Experts of a small language model.
Size: width 160, 20.5M parameters.
Below are experts of layer 4 (counted from 0) of a mixture-of-experts language model. Rows are named router (the router's row for the expert), up (a neuron's input weights, with its number) and show model dimensions 0-159. Each number is 128 + 32 x the weight over its row's rms, rounded and kept within 0 to 255. Numbers have three digits each.
After each expert's rows: a language model's description of what the expert responds to. This comes from a sample of Wikipedia text that the model never trained on.

# expert 14
router:119132136102125157158090144129158163175108086110125151064084123141082167087136091121167175147117092100142093097164092138117186170159157159139149060100149106118093166139151087083161161076123151162112152085074158189172132152172095115106169139079132130064129151120126166139160146138115155175095082105192138107087166142177193142173106153121152128096109166150174155125156086181141174186110152129110153130108147071082085126139123124163160150120131178152119134103195161176137140131105181
up0:118103112075137179188079134075150192184070140122104128096138207123101160115100095135148158150149071104175121177099101136136160160146119215129158063108150136078113163144141132078097160120095113114195174116110157164170123143141113117143115111107191163140156110165145156104123160092122185245121110111140149119115136157159147119110125099094183099092112148143164166135085109143142147152107151091106095122140140082124097091134081111101176134057123135158117113165140162150170137131134144
up1:079127180079177117122113131091130155175071138141062145134107098151141157114112173126156113086086115132054143120172102093095128111118167124142151111121127151119144123148097175078149095133101177129177174099111151188135134133170148106143216094121189106079165150098124121101160194167159182186089114117126120106098135107106111161164119117139123089151146090130119129186131107119132102109101133081142144142146147112065106132143136099124207136197121177130119139209155104222118096109106157
up2:064174102097156111174092146110138187168047147100172116103099141166104162095139107090116088203178130130175169084226112125076148106161105181140143142107081140178128126130164110123150104147102104110137161121136063171108119150119083109124141087110116102138174086150155130115176194136215086140108143116145149115067133133107110129087108134162154137108119085195104208098099081137143099148159147125130126132133180131135125095102107127123130110117147157084133112178185155154129127113159137
up3:144105102157130117145110131147121204141099170153168165080117104108140145121162131174108122152158153107189101071169136158064131092135140158142165102102160116167120173120119110036149145117096156081100128112103155128092127079126078130157126096132078200141097145128127141093146148119144141192040105162131136086119148160177149121140110121126137171134110107144145086183138076143129152179155168144074145105123131054130059090107130063190138142115155125079088125145147192137197095150110116
up4:093093140108120092152141148092106132129120179171119140096069106175141182100157175182205095150126125121113136085184102070104154172193173172148147159156203092088099100125116120119156133127121123102163182160140133129141103098122134132129106132089127087070132163128101142052146133127102145180126122174121141079119116135133198127182129116147185126140158100126095150149138091124127172163115131119080177116096109114135110097159063015124080149163140117134096146140145095189120072112134151
up5:098102131117165173177131134107104150130101094123147149106050125106113156119127105158138116086114223152135141127193098184114124162176120198172137089155124110087115148167144186114096162154160147093130157091135147113144067123130156137124115116141161142128124072149100130086139181151116069169113091141128135125120114103114203210151166124150099180075163200159120174149127080167113118165081101127158163137116127105117140114116151133150223159176113117172083131090117096102131078096094118
up6:051129120076093106123102149132136136179105105155125198112110127129172106122114105140095142127196085143093129113180077095133129185162124132069099117127178070096095150110150138117135174118186127127137139107144084165231128123128092100106163107166155137142109086175152103134154165138160127181135102117134104113137123122107150153180143159104182144074107125174116108151158131126115139145128189124135152153148139163094096137199138125225169103108084188134112116092121165078192090113078090
up7:102116147162164139194164108164111113137093094115028094137182145116135148118106088156161121108163140087111074113169084157134127200160167156182130107082134131115163141157129123101143101080136162194105103103163130103164062168106131125112141097100192112143105129131119151111138121125173120105144076117232130109136105111142113077142059111118101063142072156104134124186124154150147127089153148113137181161143124204139120150141113089110184113095160174145160117161142143129113136125052102
up8:131104098094149177134129116086111180157158144069115145109174083111037137087135135123098135152151130131125080096159142144142160176133133090143109110112166126114108139158110121124190155115130154184086090055066172181111165138122184113071193135103114175138107138138147146190125099144126115101152141124147132118156192140135177154149107111168117169125122105138179181135126117153159143111142123067144187118180104175109155150155025140173166104152176170150135139127136153168145126203106101
Articles and prepositions after verbs. Articles and prepositions after is or was, such as an, a, in, to, plus line breaks closing list items and table bars.

# expert 5
router:124112139108141162168087139135139161180115092101124151068083116142090176079145102108176169147111090114145098085163079139118197169155150168132140061085161104114095161145160087070164158070142170156126157074070155192170127144183101112087171148084129128074119149112119173134144138140128154177099084137198120113083155132180187143166117159121154131096121160146176146136156089169147174172105159127121143141127136094073079125131129123149155135121114181148135130111182165171159123137125178
up0:082124127117160141160099127101140159181110088106145163099130163127077148125116074077131171162163074091128105137124107148106165188136162165130149088125122134052133145184148110081132155094149166178177154130144142176183107147205115094115169126079132169153117114125075190135123172064160138124071096103154118112184122119133115146122118149101143114087071123118160169103091112145189108122115144088089142148098181098100118078119113056160150139058119134097185159112147164167134180158115148
up1:152095131063166157170102134135158112161084058126095108120151059177141137088129133101161134078120123069098030074131105078128164166103220185162155075157095126108125108120136124069090126126111195131095146074163197090098118121138108111127161139162104160102104132087139095114123133204099127168143164089159127118170147126089140154177145090126049130106135125157133115134116098142148151097144171137111148163155136140091122092123161125128181116143104116187104114097142098105121116148109167
up2:117127112130123118175156107118136157157085114141104160082092090184108177109194121081096168154178142100152098089156183158110131216110185179101033149080096073101142141163107159143111145127077120105112117068143146090131119139133095079112119115127077114127148062172106119154155219189123161144113136095154199096099138146093137144170147172178120128096113118127135099137127135151161122168142121152137105160148147168140118082096201122168183144169144162144171155137130135141142118130119119
up3:143150145161097139110115147141170133162141073123097126144109127108103155104129161136110138088151165136112191144160137132075167118136168090133166151100202070188150149146114119049124122117137116119124121109132156149139111094109093123177178142152022132127111144105105174097192155106060105114141059207132104090085188147155153045095106126126170139121084073147150187110146104111120164159137137128050141145068109103092145141125081115159100153106118183131127142164143140130166148126159114
up4:157090189102152169136137181057152109094142093187153115118084129133138168096101164085165125130089098120175090077178059106120132153150140100221145170142128135120089155134172054090172136117152158149182182145102120092128156170147115153120110172165125106076123140144175151108140167113173119144147137080146123143110113154082162151153132108126152145128113143156115117106163120110101100137123188093131188148144080111170163067103118113119136166213166110128092184152135108185120099117097173
up5:121118074109135178117096137098088129129123107043133105084067165160096161110164097181154131093107183094144132084194067128153108134142115172175124081147159153091173141119147150088110170116163179100140144171096114060121109125137140161118183101117152175121114102114109109104142207176156073130073109076154123125104132152138166183177152131194073149100117183145136167150157091149127150144143108086109151128138162123076139103145098153194185167144131132137148149095107106125110096096099148
up6:122149140088096151114118139107138160191153115180125101123109093138144087125086047100126159118180044115153141126113141091148148137172101118106160119172152123066145152137181127084144195093149147101156131058128162201152100172164130148103124210170121146123100151186158137129125091135139091196160152212121141124152183154140148100127113148109190163131129085148181070154156129160122109147104157151171133137116115097127086109106112121214120117130129159159143144114122199106124104116082122
up7:147188180101173157144095139088126138144097077148099142115096107110111094123107110162099230156090144140129102086106131155160131157100170149145119092103099115132087175156178138073160102099172123135111150143145136162152043141105052113131144170164181134135104088085169150136180140088162113139126095134237124142119163144111125105150122196146112102106086128166136083127107175138129115100097128114153133173123115127145071168174097139115199139175082108115143094134168085106134071122101132
up8:103099099050181175113099100098088182210136137077151108086148086121103138097130128156106137121151115073105020124170134151141162155149147103130065105176136139128151108116129123115115132147132108168075096074102182131101113142181170115108144173101120189117129121153123162190084119126094126138136153086135151138132188153146149156135083123161108150084062133112144156097132119184166161117149146098168128114088141098143108119053037162168155119128156161109136128111132165165134134148079105
Sentence-start pronouns, determiners. Sentence- or clause-opening words like The, It, He, Her, I, A, plus possessives his, her and nationality adjectives British, French.

# expert 3
router:125142136096127153167090134131166163169113090117117156072089123141081178082146087109175172129124095098149098096166089141117190175150148164136141065105150099107091162142154078077163167084146161174107151088079145190171141144190096111094171133083131129065119148112133173138160144141103155172095084115194138110091158135169183158166110150117150110098119152147188157122150085175149173182118156104116139134110144075091083110136117126157155144106144180148118138105192157179153141130106174
up0:084159135095174108130137169090192141110080111100120130095152118174079128103127124097104140238130062085137143126162127134135123134112151159159112114043179160125080128131166108052185150089133140129199218151077119145156167127179129169122126089081081157090155136132143141094147162092129153163122109132142139100076151133171116120106136149183160129116113107119156110074098107127101094150149129157106131099103181054086109135113121092183108131118174139171120094106150105138165163116111105
up1:130088182153154137124110114164114118145076115149054123088101074164143142119115144121165135098134157114063106138125085051100149205120155136160121114096158137129097121118086087081117199124100193142152126105144112115130135170168117112120125046112173102083180142150161113116120114182128179169065156117155137095131104117118126191178111139057139137107159108130164098133150107171144136151150173106175159089192166127115098131150118135156205103110104161130178108197154104159089155152149148
up2:126114118125150123209101089128135191157102116193166152118026077143102220123172069096138100171154147126133102111183147141147127114142178140084119164152070102087096150135122152129135162113103151164076150123116086109153101106149137114119113148097141105135125129142094124115153133156171105171089112209084158064121120134091140160108110135136137138080087102097093073111113050150094115153166117130062111093153150126129119083134133103138160097095103179147103111139161200152141095110174140
up3:150165150085128141129038147143162180166067107143176103115099104118145098111128134111104091146168131120118134104152155109097136114132188079128174092111126069134161124127162085057158119136165161138055142167079122176076165109139132131114141151142127086119092098125184147126145127135131073131147057141118124155156116129169166136105174124149147173110086106131184169087143109110065168170154111194090170121174107102139140191079126108204083173173169155121079106120146133108114104107160112
up4:150099110159143162137154118106156120084147138112097139111095128198121167086085215192142116091109123113084126104153108106081146149136150163185141139134220110096106177137140175041122154121143179129203125141110144121129093152124129122089134134124131140084153159101143162138135130150088178153074121151133134071141126163108156156219151124117136134148111133144121096098169091133132119185105161139149167114143122077142123097169098131094103105211160136107110156123162044214105115116168138
up5:055153148140147120120093148124123129179151064067135136150055174124078185134165117133162107132099154083103174098151098148151099169131144166166105080145147131172155157149164101058091114132117145088083157150106157142130152148137140108133125119113137154140123104156085069093147167119120127116147095168137137057115147149112184153141109137197134183132112142144166156096133095199149131159136161144104150108152126202183147086153162125105161163074085139168127086077127128202160150102128205
up6:082137102138094101148108109135116127159144146146092167046112165129122103113075136127126150090115121118078117171157102106117148170166141206120155146122134082118126139130123076085158166110236056143122116130151156164164112124155107156123149119150145112128120097162095138160086130108153167205130097109166089109079142151118116173173134177099117126119119122175070130173197097136129138088112162126147111170170112136082095165138087121194200103154133220108140181105122132085138075113099138
up7:182152092138145152117113094155120129156081140139064074122144158098091162122127129162119160126147175132129106139155084169171168211147119118153162162093108122161106138218129126103142099076131133168119124097124126159159097127089123124108124114148186088140133082122112118143148129125181168143108074092236085155064162166108136053178087153099119105116089144136074151139170165169105116104129166073167115152121130153163074159138172153119205097145129117130191085146151139100137118113123125
up8:124115144069114147108170120111131163175119144070103132051148070082087111109109160143126175152205138097131074130174143153134155161148129098138091125139171116124110104159113118121121127078114133125094123081080192128139142143154142122091187126119120125081109080150148127202136102139120114130169146139168105126122175150134146107175079070134146222130064129138166221126135135173102167114127173100168135121142115132144143182119040160150120125164182155169135093122136184187143138155123106
Years, plurals, suffixes. Years, counts and time nouns, and word-ending suffixes like -ing, -ed, -ies, -ade; e.g. 2007, years, minutes, Crus-ade.

# expert 8
router:129137133106127152158088141143166161168112088122121142074069116142083179077140094116177177133118096109158102095168086138123195181159152164147130055097144107109098167145153079077158179084131155163104152087071145181181134160183097109096166137081140134062121144116141168136166147138118149169092090124205121112091155149173185158177108153126145113098111154150164173132149092179152172175111156095117144116119151085092091114137122123162155134121145180151116129120185163174142137130109171
up0:083146117153146118186125140123167120128114085136147128136196135153163188101175139188089168150166143068147146091154142143165095116114196167147093107113130136122108113167160122141115160159179159105162162096129108190116085150140042123138121168105129133094175119120114158113155186120114164166034116103147158120116073140119149131102108175122111130094121132188148118128119119145130123169106143123091135121127123089120116069195137124080100185101112130093131127135190116212205112166141203
up1:114132140095178113109139141108124094183115068133046110087139075145076156138106130123167150146112147132106111100140076179110142159113166109116170106092112126130091150195126129130117136124108121101146115079165149172187126135176098147157163051125159198153181079151072105131132177103138142203093116094182117096159181144121116106152145157126120092087152143121181129130072156122088137125060172059127130134179122081147122100097150055087128146161112143121168120154132167161108144141099180
up2:160143060116138097163132097134168140173075136132112107106119091141130147113151103096131139150135140085150085081180117126131156118169130217117132104081093133119114157135176027127140100108126089122086153104133121169141111157108090106115135116132139142091152111087087171160172194149142145182149150106087158172095166102130146156148088157086163131098045107160137149109104101200132082103127190169171117067105133059158088103127154153149143114094113130108160182104141153126093072133183092
up3:080151150090148175163071122069161145153126095190149104109117110095177105116082090119080144118152141107173120068156137094124120075123177111136124118122157093107165168109197115026103160142151119155136144141063128143137118094149144138151137170159064143153113146160148160166201162161066127137107075148137119108104117147140144161109103103185129169154104157142134183088134118088127209197127120108136149111159142103125137177090145110169052174122150146080075136142144139153139122142154138
up4:078175133104117089151152144114082079146132148108094118099096132160182174123121139120130112100131173125148131109180101076103175133169111175180120143086170099085079143139152096094157110105130101129129143119126075132118096123145113111124116160165168094064064148178146147103136124141166149109111149095129101081099170162123173170140148102150205174159135122115087147158214138156084148089078158109140151128088109090131085144139121156210137153174124143128130208067154098197161098103164168
up5:107188104110135178187079120131139167102124085117153128124073148157107148129133150168112112114092169104187086133148116165098132124180143167113175104111114118134128127146147104134160160144139187111134119136151109175154052165141115141136190155140124119164127081069071119082136185125131105139092116085104152104102241130107159123104087126162131172117101135123153119107127061159107166145133129189096145134168111149076103102166073143095148118118112133136121144005119118151107106133182191
up6:100069163139096159106134190168219100130155136133121203121116097078121103118159070099093171105185140057149143094144129079144152177171165170033116113176148101076131149117153156107179159097181126112153117090099182134174108114149078124047130122172144118080122121137167133154131134121128127157082123116142132125106106099144128116155082166081138125114110118196137070120161127130101103144137133122112154114089080077143096143135092117215139134135112141110160135114140166136112164156095104
up7:128198108143162096152081100149119081096128090135082124119140170082164125092164080136129170084147144102136092134148091131119114190109182142160164164112130104092146198131109136110140095076119064177133137111134140129083079093095136119092105127160159117128141152132103137144145140119156112126120053062238110103057069190162121109139088156086165115144103187096124093194171131136141137148138157114179106135136133142115093180114153104128092146120126200144150160083152140105109103164165142
up8:135135097056115130136115134117122234143123127112158177135142102119108134119102150112159167157143178115139065132122133176112133148168126128114071119150136125152146112148109030120137200124134123135098136104084170147093145128158149138075188128107102148130111158153163154156103156101092123101111138045161117154116123147168153127114143072119055172099067101122171180080104134137122144139115145150095170105079144085108140094111048136200122160134149142162157142084123167166109118210083095
Line ends and sport terms. Line breaks ending table rows and list items, sentence-final periods, and nouns like place, season, second, MF, DF.

# expert 12
router:123136146098132155159092137136161170183108090110128152073076123146090179081146092117174182137116090102154103094171093125120195171151167161148140068087145102118090158148163095076159164079130158164109160097075144190181128138177102115098169149084126135060123150111124180145145144142117161177098080138198132114086159129168182148171108146126151121103114160151170169138155086181143168178109149115124132130114144076094085108140129114159151145119137184162128134110192169170154139127113168
up0:092137123098143158230050159095131207143100120152138154084118111137099165124132155120161112168152081093178156103104113125132159159129130178141159074131134155114075139161105067091204133152142126117112094132099118182137096121147087184138112111072117134105132170141159148150112159149185127170093096112171125133075101178162156117168131115167149140084123162136147168105138090135152145173116132114088121179097175091153102092161072112078192156129088140116124065156128121193137126124140176
up1:145142138135120194100112111142155128196126111101103120130157127149135128073067103152170130116078126104073079134223104111062193124120120111095191120079164155131064153106150148048158134082106143138190111109110119182086128151111142128140155130077125129087133163101177134142109154165136115170156059083152118120102126155136091164154105133113097061114152143118190157100179098143143187121126138091175156110144122110108075102109104140078163134128056149155162118171119120148079128100128135
up2:104128123108124153237087156099103174173063139086146127070117181245123170119176120144106110140092122061111131118195126166115171149113145165143038123131120155138123130103088076122095083094141110127122101094112136130158128174084160091144148131143125096110109131097109158124122158141165103217166121160116124098145135154110146142150116134173152094101110158177138152135118104162136123104088099122121119118140086116210071094120151068138137087188140155122123127106116154132144102085110162
up3:095149133083106151123105135087194138200122114150161147089121100088139101141118112105104119131094117108131128137122135168124139109149122114154128142138153130179159162091113081116153131119160159125128128149038162163081184136108173124121186134166058137122079136136110107124183166088078130160142089083164089154105110152126176105149100074122122134094100119104149155099129117092075187178075135163074157132129147073103110104066116054216111149156182112139121133141140233137138124162103103
up4:107142140169129130168144152090163144112150131123066150110105137195141172097101138140135120158095063156144115079171063103102157151128163120137153103086170104145078131090188104064113114130152122113108147098163128194154075130116141121122138112103142101111184134115125187091146119142129118130080151158148124096107178171142142080109142111171197103147143123171100123098141084181063100089105159116117131096108106093135116101163109129121161177178131161082141110164219108151089096054094214
up5:103165133086146149180075169102192128106100086102166105140109150116071161131200122138096085100088164080164100132122132153121106129194114140149156124162148132154149179172183138055125148131197126079164145122066155136089157085123132139142169113134113125125152117106087101127149144123097083196147146149129130109075152127094166168128111056166091142106095161172142198125112068157126149124128123158107122107107113088103143116198112137184118154185121132141123159035153154137128152155166151
up6:116122126126075179131095159174118102120151104163091166152098197101098163120170142119130137088144118118094152073134127175107160175143182108091155110136101110093119122128134143067190130106142223147123148065162157185190075128143075081102123141130102108134151123118138123142177168189115124206152146161134102143140117113160135124147097215111185131068094133126148113112167097135182105121140200111119145114117145099132121173176101123106200134154113148118148192122159100116111109104102073
up7:145173089153102142167126113140103132144089131152088098095134139135124116134133056136154120111127130121093164151134154166140115153115129150169160127093127132123129149167115121120137051099131102140124098120173118143156029099121143108144090104145201130171129105157121169104149150041221164141110103101204109103108171142118130116156128189151100097099105186147137090209141147170130125138093159103158138145096144168140080176154090141100223137102126130116213133134143147131098094088057134
up8:130162135083173120154143107113125173164160154082178155116146103112106117086100134138110122160170170107129114144123139165108113110185171113125085099136156139152033108157073114139144164095120102120091112133102130122108122191110160127119109170054096174132116141156159167197121120082138149095132122085133173166103141139173134159113101104202072144146124149155200158090092146170170154157113142131118118121122073087086119133108061167161157152156176203200139103114156155188126173104161110
Mid-word stems and nouns. Inner stems like ge in sergeant, ate in Located, asing, and common nouns such as government, end, control, support.

# expert 7
router:130126142107121153163087130135162163181111085110118156065082122141093171079145093112185175136117091099147096098159087136127193170153146163137137067089146101108093161146162094078157169085135168152107161082070147195178131151188093117094167140075125129070119143110126171129148144140122147168101090140192122111085157136171186158175117150123151130097112165143182152125150085180151161177103155115119147137119142079087080121139117121156154153114138185151125146111198159176152138134106173
up0:165106135100130122188108182124111166109124104086088159069139124179118192100117093175185143210146062093176162134177144088111153182097151122123106103142131100085119173135140118105185156100157086114115176118094112208151110142171090103182127117104116159123132159176093149148072112139135146200107096147129160097060079147203141129162146109088188120098140122144140160132126116085112189165079092123120102104120161119148099114086110086087157113153157159128099128142131107139127113161117149
up1:087112091084159171121090168196160114165062065146101127118163095123164126090086120180153125117156118118047082095157072130111170132088142081147189084101105114126149145147157164109112118098071162119118124087100125168097130161128107138147131123124160125093139166111120164121130089155076139143111136129175145092148134129072142127119122140138091074147133137120151178192122134128073185107045154103181137151109142121044101148111148158148195120159140147146154099095127092162145087117055168
up2:166103159131112132213155151163136185189056137128078184109114121201131141120205117123120119162155128144089120098169117121092135122156121227130108165137114135145084143131170102117097132097161124141141160102106097161136083128077037121104091125141121190120130128130139096120161204150120115174119095124131175117126113163111124126122106108155169128108080149161132212071167079151203119152106144100142075114127108141151126070101167103140117104098154147114147152122153160172160095165144136
up3:147124157098157174084111126124155219135164129133128110139102115198136135093089113175092164099141124137114101145138161125125130139136163138133124118157146101150098201137122117059090157133162161179131121128107126168121115127162152129135135148150150116152071155130127174156106134184135102181076078139100137169117122106240131182104124122147115145097102064137136147081132127058134203192116137154096105123115133103144086161112177126187119180171162180135091144180168168140138203176113144
up4:157146150147133118161118142082143152117147140159149089103135142201118166121133131124150136134122078150194086033175105123138159126135171162158137135153142126129129113105103079068125094142126112126113168106116137110120070122119141132096150152075107154104142140162102166102116170121105126186088148117154160101124193166082149124143159122098187137124152121170091105106131072125095187156109168193077201102138162102183115061158079059150162182164102172129116146098178080173122112116096188
up5:185121097132125118154097178116104166173087061114181099119085155146089107115160140133125109067140141115107116127200121176149111147115129118153123079108127153107140138151139127055053161142143164102126158136051142116126058108129127118130187057166093142140131094116088122106154178131146170151113150080146095070178142138125174172146145096113140220102137187141173131157139094156117081158157108105146109086112140154120113088175078111144116123141119146122085025121153100124129100153121167
up6:094166102109078168158159135182164127144137086159037166101148120108125114125176134128120136113139103043055158094128071126131159175128124181117144081140117120108105191174075119109142137076167110150140088097109154172237125162147047121109167093133171150121114136129132147125109160138109146192129113120130120156107169138101128096162111161140158164100090147157122080134126145132121144125120141139112113191112117140151089161146080089147177130077049137136147137088113130105177065140115089
up7:143173168141143120178135115136058155176105168187108106137125152100073145112121064154146165099104131103143100161134130142128151158118159146170186146140095151155142144165149066095154080066113109168100117097138134101077045096130150114155087136163150126149100113135104172133143175116145123193125101075204127098121161109158142105165125191135111078138098156124120108208123168148099151111170130103167121170143171151174100172140158119105158131097122159185160095169150204108117086122092087
up8:120108088080167155082120093080078208183108133089156117170103156204106133114077150118186132177132158171160068084174099132124139161088141098127093174157178108117147159180098080090123157123148123147090113116064137150075153194123143121121172109107123183116076161133166140164116144168105130147164069104145145132154133143143139176162123119138102139068089135099155178137156106148139133173093108115155147160112112149103059139108052165183122147176143110134100130117094145155113132160102123
Name-building capitalized words. Words inside proper names of schools, firms and places, like Computer, Financial, High, Western, New; also numbers like 10, 12.

# expert 6
router:114136155097124160166091142131161170179103087112115161079088122145095166075157100113182181128124092107151102097166095132123185177161160161136136067095153099113091157149169095075160172076129147164107154083078149189175130148181103115094161142081115134075115152111118173138147143151120156182094083129199131110082156136174183157176116148129149120096112163145173169120153086178142168178118153114111139132113143076095070108130130123165154139115137177149130137110190166172158137126119171
up0:143163117170164134135091129153089139223185090112159132127126131125098143100158154163118133152072120146154159139142098095110144137113137135163107113078131139155053199181120086117098148099125098119166173064124107152129093141162102148151100159089154149119097126152107118121110135157140182122088061145153072133161153107125124075099071224140124100131077159165181193158133111157138127120128124128113104091149127096171048146152118108125124139112130159125179127106158123103221122127179192
up1:125148136096148127097103116132096135137105061106082099077150136140122169089137171127140137119175127144154130114187091097122104183136140113155192091157151100118096176126124119081089167126097131156164163060078096159120138163196151147085088141082176115069127135118159177125126127171103174205082132047136161105148116142090123178142130162125138125146159101105159163140189156154150182151095180107164138131139218123124078169064096141144116133148111161111153095141090134145076139145134173
up2:070141087121134151130096095181101155176137145182099144103121132157123162119180115116142169128080118145145133105149098178060153145059144149061090121184208140080101134149117097168144158084136147094146144068119098151110083183118089119099136167131130129130196099061066135162175215193161156129103073118138172149112098140104175171150145112133133130143136147183162182138115097162109159106163156139176156110118151094153128093080133124111160113154176131143147150096116147160122117106140143
up3:046124146093106161089117129118120117148163154149086145091156101185113092095064130157140068156129135148109115119167157127127144094141113111099220132103127111136119132120107162086141118131112179135134176121079103140113163108120155111126196148129134136122126189139175146106129143180097110199090141187149069115101184145133129149108124091160155101143107104119115096146115071113133190135116111133093180119143145109108128157070088051212164151144146212115080088153158193136161124173142152
up4:144148156101125122185104152136169157097107134137120188114039122151098172148100138145159155120095085127154100099128158134116131187192175107088160173136132126105136119100139089117197114077181180117120133123123083144110111153102130141076140208097133114111127094153160134140141190145094214149101166103139166094095101140083148092141123116119224176136112090112127111135174125159070119132094164137118173107121122168108154122185128080125166198131160137122098164131175090165130094078143095
up5:193155146146140155115100139114129128147136094084184088145069113148080132123181088109141132075138153090110123078174152189112132113192171176167125115081142144114047150125205126067091185145171188105136124118140128144095099096162127154139139154170144113134163105152166129094174169132099116179119095126117103148103152128094144179123125101154137180125104119147160132122145103134119131146150148196137090117126162128085087167204041116156125192088128132139110178082115176120091109176138140
up6:154151101051109150172053164149164186133101093139179152128104127101143126103138130109098191169145095094117129114119120153156156140140177120096163091132134083131129123118175127090157145073189162112128112113057134188146144107161110110128147187133164133139119086138137169169112143177097160192127073109128113137107119157192148103101087123116140143125100153133135123165170122172167132133102203110055160153088155124090110131166146077142175182093064174142168134067154127195140138159132108
up7:213120086155137138130127079188102108131144144060141110113131131096122123126152097144160124126159166105098107170120097176119120109098109140163164139094129172136112112148105118134156104102120081144151093128091140178103057106136094154107109120164193149131155078138115148129184108145166147124062142116192099106129121148162120089168068176139069138181128179081115150189194168168158124112110150083154175148090172158146106125145166170103188198159126155148178142094190151104094110160102149
up8:132118112077126205110094066145106194168136132064158147074170117161076122111091111142099159151167135143099090087150105140095130122125097117128052125179160097083127161147087095123141138127150131166091139083071142101104102176157172125097177124105135131066103122153141157179153074153117103124146154120136088096161189163171138145138082081179082124083117092119161120103120094167163189106128133127142138085109137139113107164108050141177158120165158161200113132112124174138151136179140114
Personal names and table bars. Given names and name pieces in lists and tables, such as William, Carlos, Rodriguez, plus the | separators in table rows.

# expert 1
router:121134149100124160169089137134166162181113097123117147078087124148083174086147088124180177134119091102148096099166081138117193162161152173146136056102148101121095163150158086079164164078132149167104145085072153181174132156188106123105163132085129129068129145111137175134151141148124150167099086130202133113082156144174188157188106163129152108103116159142175154130150087179147166175106159110128147127111149090092077104139119125169157147111137192147134143110194157165148137130118176
up0:095102166127175164164065139146177125138180099060102161088142162110080109118103124173165181178183074088136061127140096093125123141147172145127117065070151117118105170163148087087160115062123129115163153126148119168144095150150136167091136158093104146119119154150088149139108153109078117198069106059122133077101176160125127125100144158163155155108067148166176149115093124117099149193188154150102081160134151128068105097100105102084125149146139123109136084110151147139165136131152123
up1:190119139047099146145106108195118169168088103168124094124114079154151135106108126164186100156168129140084138144170073107139139158163139088152163123134110119115106115139131156103149147073155160096138144145112094135137148158196184121135157084058168113052072144122133156144179134117121166159126111080184116091128090099151110116163113144155128143076141104114157127159137168154098129154098080139120171172133196075074108067124174133093159095126086143071111132121133080195122159117140181
up2:132183097118199143100100084114150185152137094169140147097083154108151180125138127153147194169133090114127133076168109136166172159180175165103125126099134114136150108150112106106166174078153115146144138123167091160108081142147099070126182162140092116160150097103118185108157184140153125159117107136157129153076118137122117125096046187121133099117085138160155128104116087109175192168038157124116137124154108116147084178128162170086132148203099136151146207100152135122115170115152129
up3:125111123097116154132135120121136154111120128153166158128118077128090129122125207131128154088122161157184128075140167084134154094125189125110132132119142105081115154086120088095105162126172144115111130116098091209134116103154091144095162090159086186141071144154096142113174151093139085148087020166095144069090132146131172119161117096168190175130093129134112186107130115118086120203159152160087139111086116101150086131119154122202111219142139139158061130149142145114160132168138116
up4:127086162100102106102077206127142134131122140142127064125086160178123173126147146091139133101131104143150114033182126104090189140158161118135082117106161113101092114117112128054152113127154126130137155117115129147182132096143152103111152140109103141042134142128092132084154135079132127114074126158113092080127172164101128108144156118153184094137126125140111092096124043142076141179126155145103141116098109109175142103155138044105092177211116132114148146102176057194101108116156166
up5:111154091097115144155075154066112146162108050092134135134077124098094115146128109084100108120111172075120183077165077144089186179165159127134112103121106170077131121140166097092169139162120189085107093062164101100116115113140159134155171069138133165138165124144126137098165152092119052167157097176107139057069141178114180162078171087134141173105122125163141102116104079169139098159116108096067167147106168111085144133153134137124131171113145139131093114102131104089117128136099162
up6:144137106131150113178052155131098116109142067151138091119073090107124168118136063099101161105086105079180050083178103106137167137166189119157120073145113116179114123115176178047111177112150146165124144137132144216165088118147068153133112137132083105116119099081137145122113129185122151175107084073105118110099147137127128157154104147102176153115160105159109091112212081132123144160144154131124135130077074069101070122099106106124147136139107109124141145086144140122133111095145082
up7:137151103221148149149078122145114086103149126109138122143138182106135156113108125148145169090127159153164118123138135150090121168112165128117180126084097155145116148154111093092166096086121125159162107105132101152123021119101133147113128112142187153127099124108130170151182101130135118164096109073212103132069112162162124127137047159089066047155086170105091102150133106138123125133168167138208104135077133145154136168128155092125194134120153178075082095152169089136110103145094155
up8:136110114044132103122092108122135173197139142065175162126140101170098143088097143125127148139129152084133121092152167166134135158131088125106065124165187132122131118152115068141140135148127120193096162088027199114079157143150153148097181140074084150115103122123136148169116121130120109136144155107146128127124149170179157168131131117140074152114084140096167169112128066171103143141156103120113092153084143136138127134100017146188172154131179146167078120124102179168104143159110128
Word-final pieces, nouns. Final pieces of words and names plus common nouns for people and bodies, such as Ceredig-ion, taxp-ayer, States, company, producer.